{"n_layer": 9, "d_model": 768, "n_experts": 16, "experts_per_token": 2, "d_expert": 448, "d_shared_expert": 640, "activation": "clamped_swiglu", "moe_layers": [0, 1, 2, 3, 4, 5, 6, 7, 8], "router_score": "softmax", "normalize_top_k": true, "routed_scale": 1.41, "balance_loss": 0.00228, "balance_bias": false, "router_noise": 0.1, "init_std_router": 0.00921, "lr_router": 0.000957, "n_head": 12, "n_kv_head": 4, "head_dim": 64, "vocab_size": 16384, "norm": "rmsnorm", "norm_place": "pre", "norm_eps": 1e-05, "positions": "rope", "rope_base": 10000.0, "rope_fraction": 1.0, "qk_norm": false, "attn_scale": 0.125, "tie_embeddings": false, "parallel_block": false, "init": "uniform", "init_std_qkv": 0.0162, "init_std_o": 0.00382, "init_std_up": 0.0162, "init_std_down": 0.00234, "optimizer": "muon_variant", "lr": 0.00542, "lr_mult_down": 0.7, "beta1": 0.9, "lr_head": 0.00353, "grad_clip": 2.0, "warmup_steps": 200, "schedule": "wsd", "decay_fraction": 1.0, "decay_shape": "sqrt", "final_lr_fraction": 0.0, "batch_tokens": 65536, "seq_len": 1024, "doc_mask": false, "train_tokens": 425900000, "steps": 6499, "dataset": "wikipedia_en"}
Below are experts of layer 6 (counted from 0) of a mixture-of-experts language model. Rows are named router (the router's row for the expert), gate (a neuron's input weights, with its number), up (a neuron's input weights, with its number) and show model dimensions 0-191. Each number is 128 + 32 x the weight over its row's rms, rounded and kept within 0 to 255.
Before each expert's rows: "comes after" lists some tokens at least twice as common just before its tokens as in all text. This comes from a sample of Wikipedia text that the model never trained on. Tokens count by the router's weight.

# expert 1
comes after: "\n", " was", "3", "4", "18", "8"
router [ 62 111  80 214  98 132 175 132 113 118 174 135 129 105 128 109 129 136 156 169  95  67 146 154 148  89 112 118 211 122 127 129 146 118 143 134 109 118 119 142  84 140 180 177 126 154 153 104 141 123 187 147 121  95 103 116 146 164 115 133 114 157 166 165 119  98  75 144 132  73 148 100 158 125  83 158 131 157 111 102 145 122 151  98 131 124 121 145  73 105  76 173 124  96 133  94 157 109 153  75 144 155  80 136 102 144 125 137 156 132 147 144 111 148  95 106 151  94 105 151 124  79 110 185  61  95 167 148 141 134 121 100 130 128 106 115 131 148 170 178 146 110 135  92 141 111 151 172 113  95 175 120  84 186 107 145 107  93 132  96 115 124 152 114 166 147 134  63 114 152 148 153 152 148 107  93 124 124 130  65 157  59 129  88 107 110 120 111 157 149 102 126]
gate7 [170 137 146 108 105 135 103 108 149 113 202 136 189 119 150 124 209 198 135 131 148 189 113 183  62 184 139 158 158 136 129 117 164 131 122 158 158 142 139 182 129 113 117  91 123 154 122 153 150 103 105 155  90 144 117 165 147 136 143 102 145 157 135 191 179 125 191 147 141 152 112  76 103 140 170 150 125 162 177 122 109  91 122 149 161 149 146 108  62 127 100 158 112 142  80 126 108 119 119 213 115 152 187 139 158 125 133 107 157 138 109 135 119 144 130  81 114  83  94 149  91 178 124 103 108 102 147 117 129  76 110 140 133 125 168  96 150 151 171 194 120  97 138 103 144  85 150  91 114 133 142 149 169 197 106 114 106 120 106 157 143 180  75 155 152 110 131 109  72  92 127 132 120 167 165 150 116 188  82 182 141  90 138 201 133 111  79 133 154  97 151  64]
up7 [108  91 153 135 123 133 136 102  85  86  95 142 169 115  96 165 162 134 126 174  56 121 151 130  94 134 154 101  78 119 108 113 191  84 154 141 150 141 115 226 143 109 128 106 142 119 173 135  95 126 137 174  80 119 191 167 164 122 131 182 124 106  84 166 162 124 146 158 154  96 147 158 108  95 166 133  71 178 153 125 105 139 105 172  94 111 135  76  86 102 101 126 137 161 138 135  74 105 106 156  57 129 198  97 124 128 103 132 153 153  88 174 125 134 122 133 116 139 121 149 156 135 215  72 103  87 147  85 115  97 129 142 143 153 106 100 145 140 127 129 174  91 126 127 146  89  77 112  60 160 128 156 165 179 102 138  72  88  94 172 116 159 162 158 138 124 146  94 115 113 128 176 141 155 156 155 129 141  89 157 171  95 126 100 126 124  95 142 105 170 131 117]
gate8 [135 137  82 136 139  78 133 100 101 154 143 192 107 130  93  94 108 146 128 135 126  97 152  88 144 148 124 172  93 171 179  76  70 129 111  83  77 150 134 138  97 131 149 144 115  95 136 142 124 175 140 113 175 110 102 162  85  89 157 128 141 163 177  93 124  51 179 162 247 167 122 133 156 182 130 104 136 140 197 173 122 136 203 127 149  87 128  72 112 156 154 139 115 133 163 139 172 127 168 131 152 187 101 145 144 146 109 131 111 118 166  97 125  81 128 193 208 159 140 157  70  97 143 151 127 112 111 195 117 173  97 125 102 141 196 131 108 116 142 133 167 104 115 124 138 119 182 118 144 194 106  71 115 123 148 150 171 172 115 175  74 131 153 124 157 160 137  90 149 148 172 142 126  99  96 137 138  97 101 220 168 125 159 151 142 136 164  40 152 183 141 134]
up8 [122 170  87  98  96 125 148  88 104 135 141 178 125 134 132 102 104  92 149 115 120 104 120 160 116 138 111 195  97 161 169 104 114 151 118 118  53  98 104 177 102 105 174 124 137 121 139 155 127 159  97  85 140  86 183 183 129 125 127  98 128 113 188 112 148  48 158 101 228 126 129 118 179 149 138 124 151 154 157 167  93 121 171 115 194  93 117 103  75 135 160 126 124 149  96 127 115 131 107 144 162 100 168 127 191 156 148 129 119 161 141 109 141 115 145 145 114 141 161 134 130 127 135  99  81 167 145 173 166 215 161 111 148 130 197 136 111  91 116 155 159  81  92  92 141  99 160 129 106 151 147  81  80 171 121 180 191 121 167  71 157 137 144  72 144 162 120  78 130 139 136 146 121 129 131 152 110  59 135 126 142 154 120 161 106 117 140 114 138 134  84 103]
gate9 [125 163  66  93  76 118 169 119 152 109 131 154  86 113  93 150  80 171 126 100 167  62 115 141 121 120 126 114 158  89 108 121  87 211 163 106 123 122  79 145 128  80 168 147 136 146  70 138 154  84 100 166 201 137 155 105  68 128 116 143 101 155 185 194 138 100  74 132 125 145 176 156  86  98 151 132 186 176 178 145 165 199 125  96 139  76 162 115 134 110 104 161 147 163 127 158 106 167 125 150 170 146 145 142 113 135  98 125 141 128 143 168 103 115 112 120 100  96  95  83 103  71 126 184 128 171 161 172 128 104 147 185 143 152 157 116 124  82  77 148 152 204 159 138 138  80 102 167 153 145 130 163 188 146 113  56 132 150 142 130 113 107 130 135 169 147 141 130 185 181 178 188 176  94  94  64 134  85 125 153 118 170 153 128 126 134 172 122 136 157 132 189]
up9 [119 107  90 139  88 130 133 133 115 168  97 168 114 134 143 108  94 163 120 121 166  99 114 148 111 153 123  95 127  95 146  99  94 165 131 109  89 117 149 193 137  81 168 161  94 103 150 203 143  98 145 163 179  95  74 202  83 166 161 165  78 186 110 120 120  95 143 122 125 120 176 149 120 128 131 133 150 185 194 113 153 131 118  77 146 153 152 167 127 133 135  94 104 108 123 119 141 177 151 120 126  96 121  93  76 111  63  81 136  81 119 207 143  80 129 118  88 146 131 103 130  95 128 122 190 163 125 134 163 142 107 192 123 107 118 142 105  76 102 136 121 153 150 130  96  92 178 163 141 144 152 162 151 107 133  79 176 158 150  83 102 154  92 111 144 132 154  97 180 204 142 144 177 131  88 107 129  96 119 134 154 130 143  91 152 121 155 105 177  70 128 180]
gate10 [103 132 126  82 150  85 200 120  90 110 105 107 151 128 100 141 161 120 178 108 159  74  97 121 103  80 168 139 163 170  80 191  80 144 154 142  88 141 135 101 109  75  62 147 148 103 159 142 111 133 134 152 184 161 117  82 157 137 175 115 103 136  60 123 137 142 109 141 173 130  67 113 103 157 111 147 163  94 108  98 168 164 112 119 131 134 117  97 119 136 175  74  91 149 123 125  66 115 103  86  75 153 135 136  61  80 115  93 123  84 136  78  86  96 143 129 143 148 122 137 156 158 152 162 138 150 104 137 136 102 101 122 122  53 161 143 104 108 134 141  82 137 134 136 188 146  62 180  64 154 124 194 112 125 148 133 130 123 168 165 109 133 116  96 154 135 205 103 145 174 151 156  65 107  90 150 115 169  67 131  73 122  90 129 125  63 136 114  65 104 167  93]
up10 [ 94 139  88 144 103 156  95 136 156 163 144 157  98 153 106 137 106 118  84 156 127 120  92 136 155 100 147 122 115  38 102 125 114 178 146  68 173 184 144 147 110 192 109 113 136 152 129 163  94 160  68 167 166 125 140 164 129 105 172 126  70 167 164  95 122 157 114  94 137 153 181 117 114 102 139 102 135 114 128 117 107  89 185  94 129 106  92  74 131 112 149 103 128  88 114 143 153 116 135 157 157  83 122 108 135 126 129 154 131 158 119  96 130 160 113 111  98 100 149 154 115  78  95  94 128 108 174 120 159  93 128 134 100 189 137  95 112 148 108 134 114  90 197 154  97 126 202  82 137  70 159 115 119 152 119  99 110 155 116 133 112 157 109 126 144 152  57 170  76 123 122 124 139 117 139 140 119 178  98 144 132  92 137 162 180 173 115 157 143 173  85 151]
gate11 [150 127 154  83 167  80 128 123  94 145 115 148 132 145 156 131 160 142 176 191 140 109  91 102 189 187 135  78  94 119 129 125  79 110  99 156 122 115 107 122 177  99  30 153 152 115 149 115  95  87 119 149 147  79 136  83 137 153  95  80 105 159 138 111 137 119 148  81  49 174 173 104  80 103 134 124 152 116 105 111 129 189  55 116  71 132 164 202 159  92 113 144  69 100 146 157 120  75 126 157 125 121 196 146 147 155 107 175 114  93 160 154 172 173 113  90 117 136 108 138  88 128 136 145 159 141 143 119 112 122 161  68 167 132 151 151 109  93 101 121 170 145 159  91 117 152 109 151 104 151  76 119  88  93 139  96 103 149 117  86 139 119  90  91 157 106 128 132 207 104 147 107 111  97 133  98 105 116 137 109 140 138 124  94  73  93 209 175 104 147 136 139]
up11 [133 132 160  90 149 140 124 121 109 101 147 125 117 182 154  84 133 149 163 174 140  75 108 176 137 161 110  98 123 155 157 129  62  85 121 149 172 132 148  99 164  93  96 151 160  86 150 180 111  87  61 125 146  82 154 114 165 114  99 124 132 204 158 147  98  84 159 126  92 155 181  80 134 126 125  79 132 119  86 165 144 151  60  99 138 102 157 206 172 173 116 148  96 123  99 176 136 115 136 153 107 123 233 166 116  93 158 141  88 102 156 148 100 164 117 102 134 141 106 157  97 163  76  71 137 111 114 163  73 188 106 102 153 101 160  93 109  99 137 145 148 116 136  84 163 178  85 148 135 168  85  89 120 126 160 149  73 117 122  81 106 189 116 153 162 161 165 145 216 133 146  67 126 109 134 110 136 112  88  88 136 138 193  89  82 136 153 141 103 126 122 151]

# expert 9
comes after: "1", "2", "'s", ":", " a", " his"
router [180 152  85  65  84 119  80 164 122 162 125 159 146 103 121  98 172 113  70 113 170 185 139  76 159 150 152 199 157 129 153 109  68 129 115 118 110 143 150 105 149 117 109 121 148 153 162 142  85 112 140 144 113  62 133 164  77 140 126 154 147 131 122 106 171 129 113 126 177 127 123 139 140 154 101 151 130 127  70 182 128  89  88  94 205  93 100 118 154 117 195 103 107  65  82  52 101  99 120 138 159  90 141 140 111  89 110  80 129  95  39 123  99 116 166 159 128  78 115 110  90  99  98  84 114 155 147 170 159  88 130 155 126 136 191 190 165  92 119 112 188  53 113 140 149 134 121 149  41 136 145 155 100 106 183 117 145 144  98  74 134 146 121 152 104 147  74 120 132 109  99  76 141 161 121 103 183 173 130  84 141 140 129 168 114 155 112 111 135 173 124 114]
gate7 [134  90 160 214 168 207 147  98 110 102  88 162 120 148 140 139 153 102 151 102 157 142 133 157  61  88 148 160 143 127 129  50 108  78 158 119 139  83 163  90 122  98 113 126 133 108 108  73 142 147 166 132  75 115  56 130 126  60 125 130  65 140 112 107 127 101  99  99 145 137  92 140 127 173 130 124 144 111 117 138 136 125 104 114 157 130  91  99 123  93 153  62 131 119 157  62 122 116 106  99 127 126 153 166 111 128 200  98 155 138 138 172 141 119  79  94 131 122 112 160 112 212  37 145  93 120 144  89 129  81 188 134 118 152 128 147 121 153 112 100 128  78 182 133 115 155 111 139 159  51 123  98 163 131  80 139 120 156 156  68 123  97 110 168 144 103 159 191 139 142  95 134  29  95 162 131 180 178 138 126  91 146  71 126  92 115 169 155  11 146  97 130]
up7 [ 95 123 127 109 198 162 134 166 116 149  53 137 202 145 128 122 165  73 117  76 143 134 110 161  76 100 111 134  90 133 136 130  98 115 145 110 164  99 196  92 169 105 137 110 169 169 185  49 117 148 171 160  96 170 123  58 134  70  83  94 117 176  87  96 116 132 116 117 132 137 120  97 124  91  77 160 171 131 147 122 120 143 180 112 141 122 129 111 138 126 158  76  89  84 172 105 120 114 103 112  98 121 139 101 143 179 167 126 137 145 162 104 173 117 129 123  84 114 159 173 112 109  95 146 101 127  98 116 116 156 159  97 101 179 101 150 122 169 127  74  94 124 128 160 139 149 102 100  93  56 125 146 114 161 129 189  79 163 120  44 101  94 145 117 106  98 150 157 146 128 144 131 118 131 188 130 162 144  86 147 133 118 107  97 133 193 117 164  59 169 120 181]
gate8 [ 99 155 173 117 122 125 174 133 127 180 104  69 161  86 122 115 125 148 133  78 129 113 127 148 175 151 111 113 165 123 168 112 116 119 153 128 111 117 108 103  93  57 154 138 154 104 170  75  77 146  98  76 147 131  96 145 118  94 108 165 148  78 124 182 136 111  82 108 160 159 147 159  97 134 159  73 115 131 149  75 150 107  98 116 110 170 122  94  88 127 111 128 174 147 128 127 147 139 143  64 161 130 110 191  85 157 147 131 133 147  49  76 121  98 132 117 139 122 151 202 117 157 141 113 146 155 106 153  92 114 122  97 157 182  93 145 186 105 174 132 151 116 127 156 126 123 104 121 135 129 174  37 113 115 171 104 188 114 151 112 150 136 102 115 172 109 118  89 100  88 129 116  82 112 105  96  92  79 133 146 173 124 175 144 108 167 119 153 159 139  85  53]
up8 [122 168 130  82 192 138 153 174 154 111 122 130 129 112 144 132 111 166 117 134  86 137 156 163 183 158 177 198 108  87 126 164 137 126 131  75 117  95 162 111 143 148 127 118 173 107 179 115 102 159 122 103 107 101 107 103 175  62 137 102 140 136 108 129 150  98  87 127 208 189 112 153 100 143  99 116 128 160  84 140 148 154 152  95 106 129 112 123 109 138  98 143 126 187  81 136  93 159  86  83 156  49  87 151 141 124 163 104 154 188  51  71 184 182 130 107 137 126 159 150 159 104 219 147 113 103 117 120 100 120 127 124 212 152 111 176 122 161 186  91 177 109 182 211 124 166 114 112 107 176 150 118 137  80 160  82 147 108 134  85 139 149 112 111 136 131  92 121  93 100 135 131  66 133 147 123  46  85 103  88 169 160 150 147  92 179 101 107 173 108 121 101]
gate9 [100 111  93 122 113 151 145 133 161  95 144 132 139 158  98 113 144 150 164 122  98 148  81 114  99 178 111  96  92 160 152 127 153 137 109  56 149 101 136 158 139 122  82 140 144 168 103 113 106 168 106 160  92 171 136 133 122 116 130 134  94 103 148  40 138 131 205 110 162 137 115 109 114 152 171 153 133  91 153 188  87 123 100 156 135 177 141 127 145 145  67 139 115 128 142 142 110  59  79 107 130 133 140  53 119 128 117 130 143 154 146 151 183 177 121 193 123  80 103 178 195 119  97  78 104 112 161  81 148  90 137 110 110  79  71 163 156 106 133 108 104 100 109 102 115 131 166 114 121 136  77 109 156 123 111 157 124 106 108  68 120 157 106  96  93 102 159 120 114  72 123  91 118  80 102 154 131  81 118  89 166 170 101 141 224 114 116 158 116  95  90 101]
up9 [132  85  49 150  81 168 163 116 143 116 164 117 139 140 136 135 127 125 122 128 142 133  93 101 125 167 137  75 144 114  93 124 124 123 124 113 118 104 167 137 156  93 107 133 155 139 130 105 111 177 116 132  84 158 119 149 166 108 178 153  66  97 160  95 155 182 178 121 126 152 135 143 100 125 164 133 137 168 195 196 137  97 121 160 177 169 138 154 164 126 104  95 120 159  83 118 142  92 105 147 154 167 101  64 102 150 108 152 177 126 135  94 184 125 123 119 113  99 163 118 135 105  92 126 165 127 114  65  80  91  98 144 114 110 100 161 148 159 122 146  88  59 112 141 123 138 170  93 152 171  78 104 154 115  63 143 120 151 121  72 117 138 143  48 133 100  94 147 152 112 157 179 121  66  70 132 126  91  68 131 153 137 147 145 159 105 135 143 131 109 152 139]
gate10 [ 99 140 210 102 100 119 106 153 148 154 102 164 121 176 178 116 176 147 177 131 124 143  81 100  61 150  99 170 148 128 123 154 121 168  80  89 137 140 160  86 108  68 138 152 106 143 152 158 107 114  50 187 178 133 175 147  53 162 138 102 122 141 139  74 143 104 126 126 110 100  93 128  91  89 146 146 115  90 102 120 115 149 149 154 124 141 135 138  91 157 164 102 139 118  91 194  96  87 149 110 180 104 166 162  88 193 131 142  92 150  69 145 157 168 108 118 121 162 129 134 159 102 120 128  74 144 112 112 181 176 122  95 101  89 195 138 169 158 133 116 176  99 132 141 141 118 133 140 126 117 200 100 194 141 127 131 122  70 164 119 182 144 117 134 184 185  95 133 134 114 170 111 111 120 176 149 105 170  91 105 175  96 145 134 111 122 125 113 179  90 120 175]
up10 [ 88 146 214 121  55 124  96 132 126 105 175 200  94 165 150 127 150 139 175 110 126 137 111 124 109 167 122 180 131 129  60 144 139 109 120  79 143 113 126 136 120 101 130 101 154 135 176 119 125  90 139 200 173  98 117 127 116 179 142 117 152  90 158 133 103 104 147 155 127 121 128 158  99  79 134 139 119 103 130  95 140 117 143  87 130 152 161 171 102 183 167  89 177 144  82 186 177  62 118 136 192 156 136  94  95 193 127 117 106 122 100 128 143 127 125 116 136 156  92 140 140 149  92  75  93 146 133 101 142 202 118 130  96 133 114 175 204 155 117 140 129  95 116 126 134 105 150 100 140 191 139 127 200 168  90 170 107  92 134 152 179  92 189 152 157 175  88 138 127 168 115 153 109  99 166  95 137 162  67 158 138 117 132 168 137 120 101  93 181  93 124 126]
gate11 [126  64  79 173 152 116 143 215 123 115 205 200 119 137 145 131 102 117 106 178 158 173 124 176  67 195 103  58  97 189  81 150  75 133 141 167 127  60 153 104 101 113 134  97 174 141  92  89 186 164 116 140 108 100  73  78 105 144 105  64 140  97 178 140 102  96 120 211 113 144 113 163 140 143 123 140 143 115 132 140 155 187 110 124  99 137 136 143 145 133 126 145  71 136 180 112  89 177 110  66 136 118 102  92  65 119  93  99  83 179 150  79 105 108 144 132 115 126 171 141 174 139  66 142 103 145 145 169 118 123 135  65 162 128 109 106 142  87  71 139  85 169 106 164 138 122  91 145 114 148 163  95 124 115  64  84 131 131 126 143 187 119  91 143 160 128  76  96 101  81 106 132  96 103 124 135 161  80  98 162 127  77  91  67 109 138  86 134 149 153 102 111]
up11 [105 104  93  93 122 157 136 135  91 141 147 127 117 145 163 131  99 150 160 113 119 127  76  94  84 153 116 104 103 109 114  80 140 146 169 138 130 110  79  87 118 139 128 136 168 100 140 201 172 142  93 111 138 150  98  65 148 150  89 143 213 108 120 140 166 116  97 186 123 153 126 137 165 185 110  98 156  57 122 136 101 161 120 141 152 104 117 104 151 150 145  97 180 127 151  89 114  91 142  98  98  90 144 115 120 147  89  67  77  96 151  87  91 109 135 130  88 144 104 165 103 109  84 144 165 158 155 122 182 146 138 111 171 134 134 159 186  99  72  57 156 148 112  91 137 139 156 114 160  97 193 188 130 163 104 118 179 178 151  69  94 135  88 153 136 173 129 124 156 146 110 137 116  27  90 145 167 125 146 144 121 114 110 151 143 162 151 143 134 107 131 127]

# expert 3
comes after: " | ", "0", " |", "3", ".", "–"
router [ 75 179 133  87  77 150 144 149 118 142 158 132 154 165 118  81 116  84 194 138 132 154 128 214  91 150 110 159 189 129 136  82  76 121 175 141  63 166  90 137 129 103 151 129 123 130 112 122 151 110  89 177 211 205  61 108 132 116 156 116 137  98 147 147 122 144  81 159 124 112 118 162 127 115  94  88 171 135 112 190 129  66 142 130  90 161 167 179 151 120 184 149 142 116 164 134 162 167 130 155 166 188 182 181  83 129 101  71 184 121 148 141 122  68  74 117 144 164 145 146 133 171 114 145 133 100 117 120 115 130 139 169 112 162 110 109  69  80  94 120  99 143 177  70 144 157 187 126 144 129 122  66 116 118 108 122 131 132 132 138 146  63 127 102 117 130  96 158  95 126 135 159 153 168 118 109  83 133 145 165  72  97 140 142 159 120 118 162 114  83 119 111]
gate6 [ 69 171  97 151  95 129 117  62  84 113  99 173 119 106  74 164 117  80 184 103 111 125 128 179 116 197 104  62 166 124 134  68 139 117 209 115  97 156 130 118 102  97 152 154  22 162  79 168 151 141 152 114 146 154 136 104 168 126 114 110 181 169 111 115 171 141 139 122  95 115 118 111 112 119  93 111 150 145 109  79 114 160  88 134 155  88 140 224 121 108  83 137 181 118 160 100 128 156 139 149 146 172 113  95 156 179 167 166 144 148 146 142 100 111  75 156 104 115 138 196 126  90 144 137 157 138 158  69 137 104 153 139 119  97  53 128 140 117 127  47 133 163 137  92  86 143 123 116 147 120 172 150 143 121 135 170  89 160 132 144  73 180 111 144 110 120  92 121 144 126  73 165 147 124  97 121 159 126 168 126 179  82 167 130 131  89 143 146 109 178 123 200]
up6 [115 153  98 134  77 129  83  56  90 140  55 168 124 129  98 208  93 107 158 117 167 134 105 158  95 159 105  58 129 125 113 115 171 163 195 123  91 148 134 140  75 116 105 134  46 142  93 143 170 116 181  97 165 121 148 132 174 135 175 165 148 114 162 128 206 191 211 115  61 170  97 106  91 121 120 124 146 138 187  70 124 146 107 130 201 148 140 213 151 172 143 137 166 153  84 103 131 169 154 164 129 124 122 124 153 176 132 159 140 154 131 139 115  28 113 118 123 104 154 144 132 106 124 156 134 166 165 169 114 101 188 159 152 141  92 106 131  94 135 106  69 156 153 126 129 133 146 113 115 101 145 100 136 168 109 118  79 150 112 123 124 168 145 100 158 121  58  84 125 162  49 142 141 123 121  79 123 110 149 130 149  95 137 152 137 134 130  82 110 167  96 177]
gate7 [109 143 112 158 158 151 115 145 139 110 111 135 137 164 119 157 110 141 147 113 120 156  85 129  98 140 127 109  71  93 114 133 157 113 173  68  96 118 120 164 175 170  76 137 123 155 158 129 195 162 137 112 107 134 182 217 108 101 155 147 102 171 151  88 115 125  99 175  91 107  96 172 106  89 129 131 102 113 156 117 201 153 104 188 110 186  81 155 177  85 115  70 100 129 197 143 106  91 110 154 138 102 126  42 146 153 136 160  78 124 127  90 152  98 125 126 156 153 116 144 131 125 192 124 138  91 115  77 107 133 132 236 147  90  97 121  92 181 137 108 149 153 170  70 156 139  83 125  96 113 144  99 139 118  90  60 191 115 119 136 104 103 150 103 134 125 114 140 160 109 191  69 129 157 134 151 131  48 129 149 141  98  85  97 106 103 104 155 148 156 121 122]
up7 [ 99 119  98 146 131 117 143  99 182 145  98 118 179 123  88 169 139 131 106 141 137 143 129  91 101 166 150 157 103  93 120 102 167 145 114 105  75 133 123 174 178 132 143 112  99 158 131 125 163 131 101 114 128 135 164 230  77 128 106 192 119 132 131 105  99  93 157 152 140 123 117 105 160  82 165 180 108 124 158 146 170 179 150 166 116 190 142 127 133  42 159  81 148 138 135 140 103 110 124 179 173 109 134  79 160 207 130 167 130 129 102  65 166 111 164 179 175 145  92  61 146 162 129 144 131 102  90 124 150 116  97 166  98 108  51 118 113 108 166 169 133  90 108 150 202 142 108 117 101  92 148 109 111 162 136  76 174 131 118 106  70  99 119  84 158 148 112 126 138  85 189  51 123 142 110 167  74  48 111 151 177 148  99 129 132 154  91 167 150 146  92 139]
gate8 [ 88 104 114 186 121 113 103  88 180  75 123 137 104 103 137 115 125 165 199 114 105 118  82 130 149 168 130 113 136  63 107 110 100 135 131 112  99  82 108  91 110 119 137 197 117  89 173 146  70 166 163 136 205  94 128 117 113 109 164 128  95  82 142 103  86  83 146 110 102 157 151 108 120 133  96 146 169  51 142 153 122 124 159 117 103 101  92 140  76 156 152 124 106 139 136 106 216 139 176 129 111 122 181 119 101  85 143  73  62 120 208 114 143  63 115 127  92 132 118  99 104 100 165 125  93 173 134  97 129  82 139 104 129 114  82 117 127 161 151  85 136 137 119 105  63 148 132 203 154 160 152  79 138 130 108 189 167 177 141 114 159  76 168  83  29 106  68 138  84  99 116 113 165 144 108 150 145  98  99 134 133  89 127 174 151 118 131 110 133 100 138 128]
up8 [101 164 167 198  96 120 134  91 207 162 110 120 110 192 119 158 168  94 144  91 147 104 129 104 123 177 154 147 134 117 120 130  84 134  63 123 155 130 158 150 114 151 145 159  99 188 147 174 110 127  77 108 106 130 128  67 147 101 126 136 118 125 164 116 164 112  73 176 142  65 144 127 174  79 112 194 138 109 113 110 132 157 140 165  52 121  92 113 190 109 162  89 113 175 144 119 141 200 190 124  97 121 157 185 104  88 172 129  96  95 119  92 166  78 103 153 130 162 122 119 127  91 197 137 143 167 134 152 106  96 149 118  82 169 145 116 127 115  97  81  98 147  81 125 144 127 153 147 135 154 127 134 104 147 106 155  95  89 110 111 100 155 143 102 122  94 147  92 157 137  43  95 157  42 121 163 112  89 111  54 104 121 142 128 105 181 110 136 141 169  94 166]
gate9 [ 82 183 100 160 122 131 136 112 164 148 159 145 100 152 111 145 137 104  94 124 139  87  94 143  94 156 142 107 172 177 216 163 190 129  98 101  84 140  76 149 150 107 112 158 135 156 127 144 170 187 113 145 147 115 144 118 128 155 173 153 121  81 193  81 119 159 121 135 113 162 180 135 140 174 133 111 123 139 113  93 137  60 119 143  68 178 111 177 142 140 173 184 109 183  92 124  96 135 125 148  80 131 160 131  46 135 158 117 147 120 138 112 148  64 115 132 107 145 135 137 113 157  89  95 116 155 104 108 175 106 131 118 101 166 137 132 170 121 121 102 133  36 124  64  81 138 144 119 156 137 130 158  98  70 171 144 166  92 124 108 124 130  88 140  86 120 106 107  79 141 153 102 126 102 150 151 148 124 118 102 122 154 183 151 124 118 144 104 192  97 174 149]
up9 [ 52 193 110 111 157 102  94 149 151 115 153 147  85 168 106 196 148  68 133 159 123  97 122 118  97 141 120 107 167 199 162 190 205 100  98  77 128 117 110 120 116 145 163 114 149 180 126 149 205 151 119  90 136  96 153 136 152 139 164 185 112 135 136  69 178 162 106 131 122 131 180 147 163 144 128 119 100 153 119 124 164  47 109  95  95 149 150 135 111 117 112 154 114 179 127 110 143 152 127 137  78 116 157 103 124 101 195 170 107  95 171  92 142 106 111 113  61 180 134 103 108 143 131 120 160 131 131 138 189  89 179 112 152 137 162  98 114 138 137  99 147  86 135  80  89 142 137 123 120 144 120 142 155  93  73 115 155  93 102 121 152 126 107 117 110  92 135 139  81 132 100 105  98 115 176 146 169  87 101  97 113 182 116 162 126 127 128  85 129 112 134 100]
gate10 [136 109 124 140  43 179  71 146 109 100  99 132 163  97 145 138 110 155 172 127 102 148 120 124 116  71 155 140 142 109 138 113 152 141  52 102 153 170 149 132  55 125 145 111 149 157 159 108 128 116  87 118 172  96 120 140 113  61 141  95 121 123 122 108 161  76 130 176 107 104 139  98 130 116 144 165 170 170 203 124  95  84 127 125 145 151  66  83 199 146 138  49  99 127 100  98  87 117 180  96 108 100 169 112 131 130 138 136 160 107 132 107 191 111 147  85 128 236 101  85 141 134  60  86 164 160 135 121 113 127 118 113 121 174  99 126 113 140 170 127 133 152 135 121  93  91 157 110 121  39 210 115 140 149  81 133 136 158  91 130 150 157 114 172 159  73 139  74 136 149 148 135 168 117 143 130 166  70  87 146 139 119 153 159  42 130 125 115 130 114  63 152]
up10 [107  99 121 122  91 150  48 129 162 132 129 187 116  64 111 169 132 152 115  86 159 147 103  87 161  98 137  97 148 100 104  73 105 135 125 128  90 183 108 108  43 153 117 142 125 119 169 150 104 139 115 111 110 157 151 124 125  79 170  67  97 139 167  82  64 121  86 121 123 139 144 120 114 166 130 155 151 141 182 125 158 105  79  84 152 168  86 105 177 123 137  50 143 138  81 125  76 143 172 214 111 134 117 152 121 136 135 115 116 130 132 142 165 147 163 113 101 195  90 137 112 161  97 112 183 128  75  91 101 169 124 103  50 100 133 123  85 131 167 103 107 154  92 106 100  99 182 137 137  62 151 115 102 122 133 170 133  90 106 164 143 136 148 123 143  74 160  75  97 144 132 126 192 175 108 121 138  70 100 127  83 144 174 148  79 130  84  84 148  48  90 147]